python train.py --n_layer=10 --n_experts=192 --d_shared_expert=0 --moe_layers=[0, 1, 2, 3, 4, 5, 6, 7, 8, 9] --router_cosine_scale=14.0 --vocab_size=2048 --norm_eps=1e-05 --tie_embeddings=false --lr=0.00263 --beta2=0.98 --train_tokens=788300000
Below are experts of layer 5 (counted from 0) of a mixture-of-experts language model. Rows are named router (the router's row for the expert), up (a neuron's input weights, with its number) and show model dimensions 0-191. Each number is 500 + 40 x the weight over its row's rms, rounded and kept within 0 to 999. Numbers have three digits each.
After each expert's rows: a language model's description of what the expert responds to; "gets" lists some tokens that make up at least twice as much of what it gets as of all text. This comes from a sample of Wikipedia text that the model never trained on. Tokens count by the router's weight.

# expert 58
router:517516528462469516520545524498516475436525533454398474495454530490496452519468583470516480526503491355552566417531439471476518500555469454510472495504446486501449551500539511574449534461569495556533566412554510454459543435459504496509446543508489507506403419478465482562545554565565516530560497533465461439415508532549492615500535482473535463528549540468460433551512513507496490466490523525552498432540443518499476491470527475525512491510526454517485509504448517491527460443507482465438453543534545516513513505475518549560541494475501535504460488489518537502546510457505481493
up2:542500467548547449518577486454586475576482474515544501458529447530463549476492511440473512448489514505473518497463498532443472510459479474577494514525507488484474393456473490471525485502450452536459509462488506459560500494510529523512516540516534497576502528498558424510524529472471548501486435517534475536431408490459494506431421489432493546492499522492503488506554515599530479478510497565502476509500534492400437535505501497402614609450490453483496482557500536431527505483523485472491500568464535495504469432504553470515537454553552436443580501545522507465546487547494511529
up3:514501566516496526521541503545537532469517528522563427473497500505535510455500505570455466482466536526486471483410461490355462475503487599602442554538503531519522468508460497501466504469471555504558442506503515502562564545501498465511507499496486477531496533473516501499527466539497503495500490417525469526507538402430475516477543536437487537478523528435554530498492554455474438481433448534431481467463530514480481506464464517457574513482505539505488549581497512589499505436489474539461523476474530549520435494472439493515547559497472524404548491474519541425475593446459449535
up4:543475515498625458490546455465475554507439502482504554443457486463514513565491499517546448521486536524480522491533586493534475439460414495518531526453467518556494468434556464418537470502490524466451536541440450449518529512519546511469523467526469435519526494510467525550471429456489549516492584466554525491441450392519435479475458462525475494514544512534515513456550532487589453497455499483519509539458495504502479516521527445475484512474533440483586488535543540602495449559421445501562473480487478525596515538503557464486509457547512495467481524476590527515521496448492509513
up5:484540483473472475532557494534407518533409496507475474478546538589491488512439525477579485460438524513512443444501492498437536466481454485634545507544515490569535526384491499454527526475530453520376492529536446440508538606514470491435515503515492498556498479492524459444511484541527540459496437498552558492493467467526512501473550437487512546504510462511511477557513470589516478482497558509435494555540513461494479457511531491519547562505505565495479502505487594470537563481524463459528510465493513431466483488468568498520518514524459497453564492532515498481427525476548498443
up6:493449489547508467478508516537456501472454568499533485519462561516459527454638514421487439558432472506451501479514551544546467530496448440486462448476526476538499508540538503454511524527475485536513473441516424454517524512497516524435502464490458448497450479452452533528530465491499474480479475451493535538496516424532506466521577453515523479481512510504480477520506524507571439475495508473504461567546509546469493454531486515517624469467478476469488501521541496515524513587496466498530489500479546419606457498517576521505528446521572612499559551418565590470537520472445474469
up7:583505509547469498520481536495533482516570504514477560521524501556474535440542531597452491566447530477500422501454558513512544556507568379465507504570513580498520523563526613491536514535505434499423495490391494488593479522506466517460517544488463507477509512430560533461533504490460499456495441463452501479478523519463543494414520502528523504522451446514470428494534484514546536428507510519552502562502441502519446443480504523524489493436476485448523494552473473423473509530494526569522475464490503445523475489556482488467538503522442448462498458423537471514506524567489491534
up8:488452517556488452527488481555577516488490459484511364474471534575554478532438468479411447525506544458496463455504485468388446481539544537578517545533535564466508498436480473473503528501487478506560499551473533513496439545505500544470496611498491470539535487484563524468531539524533504485465534529532477535440548435452502478531486533497459525446461478495488541459542450505485443541424386494468513452517461513546494524490477524479495489486494487521432536540591489488462577459507536439458528454507485554489538488538477559511550607520517475469478444556468479473477526523493490512
up9:474528474550475501489559484471427515529490509522522465432509492550486496512489489513476401541435484508470485414550482548559510504478530454582550458492472586430495487402486506448516555526384552523514450536463486462506490550548511442456565548430521543492555518518495480428501453483534502450495528508556487471454585416642492497481449451542528511469533484492480443522460499521541521524448471515506519498521572526504491469486531553534453484505493510508492469537519543464473542521546560477536466474465497582501556476569474521496461524502564518494557538476511530521460527570520482461
up10:465549460500562506489485492487466471535491466531510490448502509504470528524471524450466491551480551537474485487519516402526526447521505489415443475550491486468521509414533531469528516441563468441532487506516481536558477508487490479488497511457479467521531458429572433471457492508471463441545546502490522563615500479430679499536480426534517495519510485493485520497490468495573523530442446468521547485433512565556559478465485430487486526505484491533524536560544512469508462504584517486534544512509472449470520534510460489500595526541432499601493531537512538529466515421468466513
up11:533511501537515535547479423450495520466528491604521516500512505530480452500493393507525442530518465505423474535495573538551460520407499475527471502459490415493573526560507479494470539563513545541473530519538459471538537542466534504543599477448524540540593448497504522454543465498490528457463598510475476511435498406524487509492506506555528460497503474499509445495473523484551532550449576494471464574450506516502583489487556551538422472480560546500483489515539475555544437447548499485530468421447422490547496508484530492476488539528525508548481525480485427556525480469513487486
What it handles: Line breaks, pipes, headings, years in parentheses and punctuation in discographies, filmographies, award tables and citations, e.g. (2003), ====.
gets: "\n", " in", " (", "|", ",", "-"

# expert 41
router:470497453566559519416538472505486525454488476453538582605511592482548475485508451484447497484452524512510538490491503569517455571477520470500456511549472464567495370412524468520527416528506599542513507467521493548483448522548494432520497522510484548551463440525500518556540461622481502475502456482428457474454513489514430508511481503465499495485513566522523542457494569511449514461462517470475539510516555535493439492437532511528500469576491480545483496491522510535480507540550489434531533484465509493505462561482555520449474534499425501511429527447472494493524538461507461438
up2:435558573565450530474530506501461508467504470437526574432493454457474492548417511546493535467528523494451440562496499488529538476466484490406508445476510544460493530496431536431451539528506523469482501499526620488486472531501468467453496515493503479485524491529525511509526536500479450544546505494497523438538435514538521505484524516520534464601445463460497463499518469390488494530471504624519578542551458531547567472528444481515562496505528497423570494579487423555481458479465509556505460535586489465474538491479512522518481456511492485540473421477533487523567491452494483468
up3:510525467467536529549521552476499419491560497509358472488476496462513487530476530442466465508565516550496537568468534435410569522521528549498489523448544495495466540486520506454580566479487503455607424469528518509501544505517460488536515541481443505539538517528410500454535466501539530435510536488470515537554539504493483486535556476476438549556524521420504488510420472552507506458530420482518516517519466504537518441474452435514483481532602500520523541516502482494511523457425544478545499489503574530493526506534463472509547477498480393546441544466496552499472459490420524495
up4:458528548505525517478573442517483475525517526471463479491482499478529464452482464488589502413530467452514582525561513538414618437411497502540458540518444470462506513532466494474498537520444509508497501504524529478478543486512520511480468508527466518508516515492454443503508530459516485511529483446477546461551444615483547489556496483477427493585476485486453475482519459502508439481435489491478493567532472499576581490520519530504510473515609620513498495564508476510509532475521475489504497420493478448532527483500476471499505590636481485543494464494455468585498478465461517452
up5:531523503488498492515568518528559547519517484509505473510512520586356434509480454537534495510436466517494508492563505503547463470465502513526510480508507518499510523566466490529478489496454487531556522596485486447546490477496546513430440513498500518505445486496526527513546441472500489507498472481486541679475511525521478537524514518564512470498448496376537492585408432458490522554452474479469495462558529464464488494501537439455512445499443526494476488426514451508536460553479517538492492442463489520572510503609513474523490447440551474549516552509560492526428516503473483494
up6:510514526417425539492518514505462493517481492497399469489508509614453585515492530489475493443431523486543453508528434552516434449428452483491535548464504479488505515526442406477551446429502477537487458565509496489523493450486551522505524536543498488496591458429507553550486485512579565538533487512487490421503489502471444538532538537477514491537480455518514521444469577522497553536448537548539521540486532490482474594498490470537444517507491488511453499512423606502542483498463502518486457508550547474526509490547515505505518493536488572515520485527452432494481519631435513495
up7:464509520504452488540545502499440484462492518496570505405493375499494479539493559580473522531403484520522509462569490441478511474441464544511441490477505514538546498496456503419486488505534499469475456433472557484494513502480439491500452505508489528506433530509551488497428502498479481540494434432481467434515466566475442534474504497529532530553488529463532470437485520539540510470543469588490576493534522454516543485503450481556565591484488570486492456502550441531494572507476521549516548536530475564490467509490483459514497442520422523456614425483502541421478532532530518554
up8:483532522431465494528598545551474449498549574471532557530516403551502553530501509389488478446509526477509522483542481518438549473492510465519397476503448461502495525492458465459482563435532543504485557484477537531518481476476564510427455545455537522502500495593412449516553490437557463470521473417486551461503521480501507551469511486540479475420580506471449485484441523496522467472494556528560434511500476528481555561453526470490528513477453471518521484525449468506512489509504501558510442582528545457499495516504473424538497456506558502542519470516593480469583538492514474498
up9:538548518437509481500510511498528459560461506591482467525495432585506538572473484498504496473556462492531484457596453524603444514515468529519522474495550397551559491469513450500488455524477450523471444492547519474466512485528571532489505465477490480508501486498467509536524455459441513437538467464484513402447457495446509540371508546576498536531498484499492515448532513593472463527509532539568454510546481482494574540513433464484515508484493541569416487548479519546442520429501533502521493547517544476559503496527502479516474523482536462527497544532547569443494492500517473603
up10:495509506475482553531444484465750524523510502441415509496521485511537492546555544443474504511479520496432508459521483481558471551545439456518553481452602524546481533542558599449442471538441512511507533497525470484474532559511536497509447559527485484493486517471514479468456488470577483546528574381497517468441478501455487529492487498430506509488437513465546517544455465548502531479465469510479518507547460468532507462467478511497496514520460503479514460501501571541448538495484468455457462520493517536522442507507487479486515547539525539481500527553508434533494489531513497492
up11:500564518542519515535500573621542475505436505577544502533446511461493482532444457543513506462505507564546494448497430549482515375477536475414456527512494513488559528493534481493519498430531563455548478547517551500534469470492539476496510514603544446480445597473518528491560519530448532440515497497484477505505460468521550513488431503463528565494432508564475473501458514487490495471517524489557475461550556541466485515579515466472504490406555555481532473480476472522442533492554502480501502420490465497502460530540421504456534478515430448563506562474477514426544479494513531487
What it handles: Plural and noun-ending pieces such as s, es, ities, ations after a word stem, as in audiences, characters, reflections.
gets: "s", "es", "les", " is", "ations", "ers"

# expert 54
router:518455545479462395473510513510493574559529575403511509458460458517465516472527484450531492486460489470505483527517401564476408474419496493548511486516525533461459500488488477510547539502487516478530436527477469484462478549522463479526541527557484499500476492496386469525447512529539455539500514531560448424591480514466523574580566471468481484487529496540547557429472570471510506474515591513551487536442446503499509485438469491478470500491561543507564487453540565533585486523449476520484521487516499472449588491524458509439509456445507501514484450496523532481489509531491539594
up1:454495518558503484492450482474613512530571518536531490522461523579544490504425583525531521479505488439487502447500530494488514518468571456512459480465532448435544480479475528567457484496465450504470522467496530538475514533509490539531532492531518518550531563491546536522497471461533517439537514514468493494501409488514429529472433483474559474532579407580496438469445528503454485548477440453538505464483564520486609508517525491552491482464522542445554506556450504453421458408530468465494439520471537471536457476442516470541488543466502477556516498431521411456511510488580501515
up2:446477603513585569490470535502493531475476515553448452483484519519572494512468494542472527589456504517490560508484497502469501504529549469543549422515449481536539537497522503572410465483551506578497504594485545538520493450485442532471564528445505559428484427552539525462556489493524442499533549461515536488468504476516474517482469538584484499490551406491502449523466565576486506522500509432448476422476457453470554471535504490531558456466458561484478465521480514566474493489541531495492473456480511504446502500502503445509413511486480528458580468547478427491526481415481526490
up3:457509490462512498501502489443518516504578464427452486484498490530473539440498522506534574501516490432516496553475496433486500519479552528455502465480486489537457469514499533591488448494540452511415532544454505528505539480474433505550481471503452537486520453451544510513474519504499556505594524424468590518525459443530506505529479477476548486524549514530520511461476461591444493457461502464510567559498419558551536560568448477494584529496469418390459542519486490465498442415505472498491496563510546521474482506486473465521480433485486542516398439467556552470533530560437516466
up4:399557526498530478512498430525487534489540516479509514475482467496484463534503470542528434432531482540478508539477458452522518496519585511503531448453479423503528485438483540561461456476501536446517519470540503527532539417415467492513542543452505501462523502471532483533444530480463492479453488560532505485522441493526467545498400458524527458476562533497482556429485479529579464546535507490515554487506497449532532526550429489551566488557452545508468541444568560531475497422545611495470485601488511446514533554461454500516497497501554549479478500520568472504497615464468467466
up5:485505476502500504560524514475535470518458465504501506509482422564435407514471524488520580499496561518515483516490565503465552509454467516496608476501488509617475457436495512536553514499429495525512478464556571498492478526525508477513509482517469526535438504464555487533502504493532504482508473543441508491530395498531531485397506462518566499517460472421415470516514494499495522527526492500499515513475515549484506524452457496533597487516522545544442430557425511365494543440488500453486537565439544463501526492469591486499532502531444516556474519496491428515490517460505387499
up6:480488436478502579462525469530504544483474518532453443536514470465547479601505520573471461624402466505552526518510511493478514526568497517465489506473501468404476614487501539422503473537454480543502545520554501520534485478542421548520450462530476503486534519520517475527459489471480481476471599579512472518434539485523512463482434530507573467589490518540498487442524496470494541468533402476543484487534478493486491487508495530446407427478510462529467527501489511534468466535460537501430506509475498505517480479548485488538529521506545489500478562587475583574532471494562451502
up7:499450481474498537490521517494532491481572499520454450519513541504532518499542467516504491514595481426496495512536558499474541454478518513429475576521499510473458443583487482530436452458404524522546496502442466430579548528503459445532509586540499421475446494452509526484512522512475476517539494516490498471532647574517505559507489519473560540491442465469467489478467471516557452463537510548549550509457456543442502492531506466485505532479540498604448589471409482457542430436471497481499515537455492456521484523456508494532499533572473459541461509466590554529519501510506473486
up8:534566531496410501444493487557442502496500486503494508481540519474482440502526472467488480421500539538528479480444506447483536512554472536430509556576447492594485481509571528559516536461478498484482500495428479486469521486437578446532548494525492489493487464446545498491560457530517421459479526567436532490510511490460372434501481564497526462588512464566555476536496493488491496519450486530572518444534506481488556501554481549510553520573501525516505501537493549509478464507512538501610433525521520474499497498397503560501543492453424545510486507480546493444499533467406494453
up9:496500463485532509482598465523492475516451489547543511481566592500503450580462503496506492484522483448530492517382524490604529480503499519429475508540505538500483519477421485435474529499545473462441568467498522486469514520439508427422482456549480464556499509497499525488481438496523451428547500470453463506502426531612495565479471432535517595540502441459498472526542534477450539475490475505618494525499475492468561557513494508522468528515551504488478560522482544464543542576530513514517522481540499450550462535479531460474563455495522515566429510428491497541558485479499531476
up10:532573570467479514446519493529452522455581533509499490523480556504513563483554528475508433503504529469418459432482476496430502462491598465438537505526536510463476541551498508550483477504533517557453516412449570490467505446499438494528495481487496559454512440404588536447556463390502515575514464447486520501481527493484484519525546540517433539482627471515539528504406511560478473508507474430447501552515520510465502534576521480491445578478508473459532530452491456529514443496570527482478399480507489546518513495491522541503534498499476517486490475483546489466510529470477506484
What it handles: Country, state and city names or their final pieces, e.g. Turke-y, Zamb-ia, Australia, United States, Scot-land, Leban-on.
gets: "ia", "land", "y", "a", " States", " York"

# expert 60
router:464490491489478470494464544511472513580539462511447452498556486554532455496487536431509518486485505417497482455502475485462486567526537522510459496540552517557530551520496478589401503455492458643493539459479505554437485456516506478526508526497504472472520486461461454480489509549523390549543436380491451462448459519501502500483518542509524495549506487471469493498531524455434473455493521442505520516456525472503484534498503466523518523447552560475536490534544536465408512552507581503522495587574536551505475506507423540526474498445504480543446518393534482532524470520524442568
up2:532470561493507419481492470530517520499465504520518430527446657495500471494496504541494495531534424492464509513500425511453444529531481489514417593534493473519494517567466526500515453494543499468516523472473500463492501480491519467553497491580443442520552479469466470535477511552476499501500464526531491557497562504505640535515479549473450501513499414461605461509527564439565491497489484492490476583493537483496468430526403471494560496535533525539516553580520435523491485508443550454474470461509493465583533511467527516482509459532485465512531467494488490478413464432445507501
up3:458517477517513506491500482471461505495512560501513508548463503519460494574520535496519501509437496516485575538503371551523462552488477590547507420515482511534447497418455480454461486517550539508610447571589492522489493515497431500508502468404534469513416412509506492508499520509516515456462529486454496508515534434540500587488555459489465507496439504465471480539587488455507418493440567564499514546577489549462532461549508442565516479585494534554486507489511479481523437515545475512460458523487537475505480538424456429490504487494542554480537509515495546449523488459470491531
up4:466474494544519648501517484509510481539543512569474507442465475455514474474508504473542484487576548486498468536517504537583535518518528522518511542447533545483487480451473447531478554505534526487505491440531447461549469497478552527533468449455455487495492502432442517555582501536419486448511528503596462501486547519535516475522566494516507405484497570552431467468553524521521536471529439477497495546460470563479569508481516443493419485521489474596484504416435536511487524526571436468502480497516428431496475517462510500485515600547538534492445527474564474468516468474447526473
up5:565481450458493502515491463513476419509501486473479532574495459477410503556529488508491490477479594486520550491484393512438433499500509491427536428473450466493488506487531491535483504528502476435547500494534505446457492487430470508574496451398504500491540492566454495461488543465516508489499488502521497584518523483599499503558545512497529473508426558494531522473493416505443516489583566564511517454467505477421544527474488505491487447502479485578508447562485495495580480527490489561565536525486451505520454504527545570506562539455511531470595501496456493594475521535418502502
up6:501516424482499499542547486492408543476472530446524546519516603506545501469419500494442479493524539506524486532481551458475466519419450449516514539485485428446483471545531506496531496490506480503434551458557447503546501565469580473510538489539531571487442510533472509466482519409444516442473456540496489497488478486434462450460438509522549538476552451537563624431457552484487540462552540502523491544505498504613530502534519577470505527483482506489448494483457502499479491479481490506462358515484461504551530470552523441486491543521494441519562519501463533523557484482542525477
up7:433502559500544540538512521483560413475459577513499579494468499556557543520477466533498514500441478501495577476509519572446499451508481527483536465479467468454430536489472412492514535506532491532470549586489490507577476513507453481522510455492474541503496427578474520457525454513459502547520464528519464516522506382524492536515570451462445556516502474477475467505465531496475470509499501463488478557498518533445558513461575488480469508501409531576515505549500455453518457461564422482520462503462529522528502500485495506484436448525507486437558472496540499422571491382580448536
up8:567474471517523480476502477519425519465491438503529478520457565485442493457524582504474453436501525502455476518427508494505482508502496473598502528521487536495508487520486499482557496503526501483502534548642491559465502501494521555464459535488583554504523546492511479513495453500432493552444492486489473540479549546535576555529518575416499446460507481564533460515465501516536533464505555494465522587535520533482454476525425532491389585466453511484581553537413474541518491475554487469441480512512492467588455542533487487461513510530552388505512515530568504526468503525509500455
up9:558454527525488499444482495497468490485541449532509460553495568481445581481509435508522492541514409523475500524529419444528498532454495472477447569480492492524510510532442531514494475527505529491537450556423530456484517528537499470540582510612470480539503540453556527482514529539473502474486458512426531522468578498520498478508446508502494518496438426457638494565508580485565532526496457453488536536480484553509456475588477463534515421513496515528528500573459433483491476503504541513437511463480457439473540524470535518543457386520445430541518511512500484470493502443536493452
up10:523475543596503532477527527482504487462471444440465437455485455441452457475486540538512491470520528533465446563473491456490530526539484471492502514525472521524502487471538521491577459524527458396539508489480490473487566485491530478396501510545492494485504476473523511475493436511470488559490576490499504478534565547538574482506542496433561520495526578555476483494427443556558492490557477484477457466530484570583440472470511533544453575501479447518522514547549497482568526463448473525489536495494486436510481568547498479535552559579493549486474426527423443567407473474489562445
up11:467446435492599506589535447486513541512503508477522511477540447489576526482422486519486528532502597519490541491490324495431511531467475510596478510501437447499486520480470450476503438505566453483492484515425443480534476533520454485531502511466546484502504524571492525554528482520494498449500508533521479457530500498493555499530490515457521574460504487458502507526518392505456464522516519467551460478453523503426495437544483456379581539498509513490505454465540545554506501526498522475512533474467564547493539501467483461439489481496538488469542508507545415515516495474547563563
What it handles: Line breaks ending items in structured lists, infoboxes and tables, such as taxonomy lines (Kingdom: Fungi) and table rows, plus == headings.
gets: "\n", "-", "==", "===", " Location", " Class"

# expert 56
router:477526490491502494400508539544451518581506519511460501492533475558492452455476602457519506493507496395420529505498499498564521470584554491482494558550560528554551511539493513600467511443485482534497503488536497542460476485520489509510515496505498518435458481439432494513475488597529460504489496436553490408450540493552507525478541465449549441496561454529560477548530518502524527375415490484483483465448479452492499520509466513496503509495507593453535437518515566521434458538506518496492518570519537499544486449521449498473476493459483512527437497421532540431550463508545479488
up2:609511462437529519519471536527483496493530541561514440586524504506532489473533497519523546562513515512467471504528507541455534473518462493461523491503470467550495497506522496491530416531520523435521490469448534526456490456412487562520465413540469467448498523568528511502511505505520508523440524457414616474436517570518518538520453630472508500564530456476506449419458493433437515512553431529490503496467494466497513514436533505498595482451419498529516531454494503526494501483442465542497506484459478484606476465539511431498511539510451448500535575512445440472452528487523514484
up3:505419430428501495507496515556472504542466551479486540461503582551571515480434492521453455482551487493508493544459488585499506495449555489496500530507495511516473521523505512530508461484544507471461503506492483507562604490437464456549389589537463485460542539487499505515500457498459486485515472484514502466529539533411567440508508537530486468472513435486528548427502523514531568505481487459538493485543498539571518526492545551364452518536504505495450501459474454459479546503383488487539451504487507449535498470593475424478548566532472493499529521542518461492454512482392469516
up4:517499442528483464497494490526536526504416429465525472478485447497446538453528438494542494465497474518481485522552494459460449545459427523550505474516468478401533474461493549492491503496534522493507537513559526505652578487500513538529495460466563478533509486455499497573463473463528501504538488553522594518515470510488554442444407534513532414504501499557520506504548516462474470454482515523503468528535468523429483344534479497488507524483545476474454490559556559543530533436473583532489373506530523480448456485540534489509518529482525503534494503518516535561537493550461485520
up5:451542484503549449457531498519529420499456509526503456506471513483448463562481544463491498487434421513505568550525467495507487412492484606526521445470462493515515500491467419487478493545522501538550539504505508506528537480469556492527522433458510517500455501488517511420374497480444509507498507445513513529509493480526482593494571515511499420522452560504436450505466516483527423500478510506505505493488433496539507503476415442527450467526416511549452537522544516577483512553538602534519477475490512564485463547518470459484550544570554507476482592509533580504562537424465516475
up6:447467482519534423466535557512466434480525461484496438497535513496359505566476553471474468500471490532498558531513429496541445507514493612501513457504431540524471490447502418480472487529515538512520500529488510470483496505491491487465444462440456492552468438471516452487520520465521523450478557477521504508507457515497472630521553533534466552479464575499522481476484468483525421483520522489583542493503497498438532496626451446510511427503430529528516508474524533548526443512546544485491464526499534535558472527486476472500548596469530517449486545526515554495579520437424523511
up7:453501455507507526509764543537521497503510499467554491467494428514540534542489465481515477537517480499516508442462496501520475521475540508585550501527486512552503551491482488501503526510412461497549513571435562481484575488580419478487547455477513494561469513519515490501543523427520541549526459482444526436527546485564442567529552501515470503478569478465511489515507512458510445541497453496489450513431510500415504465541470527497544436517496521506472496577508483505481464477504487486458453499489452509546443518552491503542486529432519481504461472527497467494499513526521469447
up8:396488537476405530505516515548544488497515472490494400541507505447533523497544474562471527564452497479497495507420502452517433450483505578501486487442549549484487458511437449564429474578529600525542535587490526505458503538502433498511524496520471462473530504565530555475512510490443495478472443478571509532567454428483469486491463546554528526530512544502483517498552559479482533500566494486531459516429495434472503468473464456394467511496473479507513556505536481528508470448470460492501564507493463531549514551457547585478433463597538458494489471469532543488517534502513479547
up9:479484527492548555469515522527494441497481547462566532509485522497477464542510478475494501472460432542501545510513471598519486542511530437525448462496489482567500597520518500502479441490515476501535518461443453421533448495389506481463558486472545541471524506528433472487510527492519468422505463505499501505502474514531512502508561496474517529393491437449497453551552485490589531575500548433548442513512504471505438532650423506524520486586578531496470525474510580480507578494540497442509493468460484450565547510527463484512510547506532482460558538486478491552506492545436461474
up10:508560536455505459477463514471511537582507522457537499592475475490577484484533503498462504497446454514483530545554454552532494497514455558506428456469487531474447494551591508477527437504547477522471438511433493504472526494503504485485534521443455460509455504469468472472480491478526483494513489485534484550505548538494525531535532595515513497485480519525489595501529471506475506440519480412528519533506518464528449486619506419433505455500436489607483514505591510525471493497500607476502544490515462514591527483463518496419538540526553530510482442445572526515529483498372486443
up11:492474456504498555483505479542466530524548441548485467490484516497529500543517487496533517522543496504532504464479529489504532447494513553487529469459509551476496512583514506525487478510495463548450522443526561482460481490573417556555521465425532437529450503583480577502534533486495506506428423499501539535469463486563547579507504499525446460502475484511450465453501538447459524488535490473444540613480519502459578493477472433447404440483381513535503513464392447556496469483527432484421484521484474471547518494474496508538524607542545535477506530499542473516502502576462425511
What it handles: Line breaks ending infobox fields or list items, like after "Preceded by: Name" before "Succeeded by" or "Head coach".
gets: "\n", " by", "==", " State", " County", " Order"

# expert 33
router:510541486475518403451522480502446546517464558459499550534478544490581563452524464470416499486486488493485526512417537579472429511515462527514488452535541464495543404528513439516543418476474450495538542471470474577487465522495561462523492511460470530514569461505443456520502511574479507458508467481482513460524576471567544579581409514421472460446514538535577525461536500508476496490514504505517561475481445505545494498495530444554507474544525461514461497485474562441497503525503481576453558543574547440531572475483563544505464528510473538470519471473445522470494503452517510469
up0:476482491512433519516541530517503494446563484524530426506533546483516448525492527578546489520513548463469559417508515490466511508512488455482485516497475526482478527502527513449491497536499475485485534497453496542513516507382514478488504542600467467457517435519504521514506467538492507551523554502525569490514481593410506495476395553543555521624497439443464389492486449500498508571484504514476537446443497502506551528485525475413483516461629472479490520574508509526465540495519503488445517449492487457476492432570484540461506476499480505497515596543518401489512482528464556522
up1:485537455485497558437553508476498450531469505529485456490469442519556509596546491506500455523470467560510518480552490494521516495509490504504510499501508518528488578489482522441513446457464490526589457428562471519473490575420499495565504531461469459562531424472496437428531530514534454574557478503452551519533543464545386477472488510524503503504520491501467446506450406553521447459473499484489507490518423515550580497577461473534519509460527463442519565458437402462441489472494470549493504498549521511551491488579472556512585456493486519485560453542547487549534469476531477526
up2:515617469478509507532518482552490500430521524485510473528480538497508411545476546514468479560518522451497548488512506491417567492459530505481453543573422526505474511516483443485515555442499541505537517504498507518476472474546518522532488447489397520472470489514511484512489491510581487469444507341516531526490479501491493544479477512491440506483528499479582473475414517558474527494539477408486524504362529542492480544551539531426486537495459465403513553478543468532522471569522552491538472492508498457499545512592463495470475533513494502448469504541507505507490423505452585535
up3:477524524428462502435554478519530467513496506482601419543558481510535444495510515514518502469511498503491560462437509489539524546522521473472489447538493536482587496524499499553430463543557474477477512520467461510564543568449504494527521494506430501411532537519490567536591485510523485512456543489490494514593485527444416488486473455510490527506566463501476537448476493538487469557501445513472448476462484474556521520470482447503522546490551528523519517472511518412526405444551519436531449500470482497579520525528497496538601500449458524467492525487461542511555521484358579539
up4:415503534563475532418570448509486506485488534462495476508483442488515436533517443560438491538440509523505552492479460433490513480491481564486472519546485477515481497505497501511482501523533540513514499478613521520586506496489440497539430542478499503494530435532540528584504495485534499524559533498509642435491522559520494452510571471497558450502479533512411487541454469494491513514426512475458484472559515478481483488474416419504469480479487462530491576492564455493480493511492476487524549507427541492542518607546464503545465555512557482565422532518562487568466544535465477539
up5:475556433510470464481472420482548509454551512532545466510524483536496469501487494498598485465463518475527460608475485495498494524455514530524527533545503495499446477480484532573494511606587555514452548553503520474495527480479521493612519436535434551468543456492574552541482463462490589543491449524429521518518448521458423551478485432510505538552526480435388516564507518509499493463515546413484500506450501535530442573530480444533494514491450507520457469464466447517453422504516569499490430483466524517548489554516520463506495512508462505475482524483501489420495490459492562474
up6:427490523482527509523464461504548443543523499583413467555477424592474510514486569491541529560467498493483522428524519491553529500528503464520417455504510471513551536507509553505589551441437423530494509491482488528464471477473568504480485523536458505498499534460514500488479493478472407483498496530457620453543475544418455550510525475590536563511527468540529461470399497532464521484485519499483462450427479585512614508524488528483511527477512438427466506592498521450494469471538529505495476512454488506505499536465493527525543500528496530461499518601486468556498485462508472529
up7:472544496495540489574541471422584514493548492498505485536549410475502544461523530437424475577436517501509504488492519451601536544516502551566517505465512512484476511496432530502496518521436534519433524513444532538492502524471479458488516520499483467544511505541569476452439445439485411512480480481462515464512558572562416468460477474547558519538498442453479440534526488553503504433585537517504517452541571467489496444497486483462470508530469438539512515489512464567564499456420568571512524502465527496523501476530458459525450548570538453530532583536534484447489496468540474485
up8:485481472417553483486462694518509470530559515537526488471492557470471517443545503481464498485531528512489499558477493488554501512452530571497455561483513533473518496521473516562456497535514488454489480493518493409564485522477568443593513496484483469528593486414517562445485452542427429473512507461514545490541512511453443444538450457485492511437461507482457510521503530513498464475547515509489464547506521497514539512470497476533534491495494555501481581612545497465488495542484549508440480484513460534513493609519494417516506468523507499407507536464492521486474487460522550422
up9:497529526456489510516615454482525519477445508494484511528523457518536440526499520501538528522499543445498543415502531465469545546415555520539518447523513523502516496517497600511513440574507408514536528508461571523547541508481425495510518509505552510515514509452491516541531522490468457470512470502568562476547525472469462436472468521512508501542493442597473429396469447535474481458440542466460429521483531441521540559478495496463563548428590484480470501467470523495518500455469526534544454502484503502589476456524529510525486488497381452513515445499529506483497504465390466547
What it handles: Plural -s endings and the verbs is, are, was, were after a subject, plus name-final vowels like Janata, Bharatiya.
gets: "s", " is", "a", " was", " are", "ra"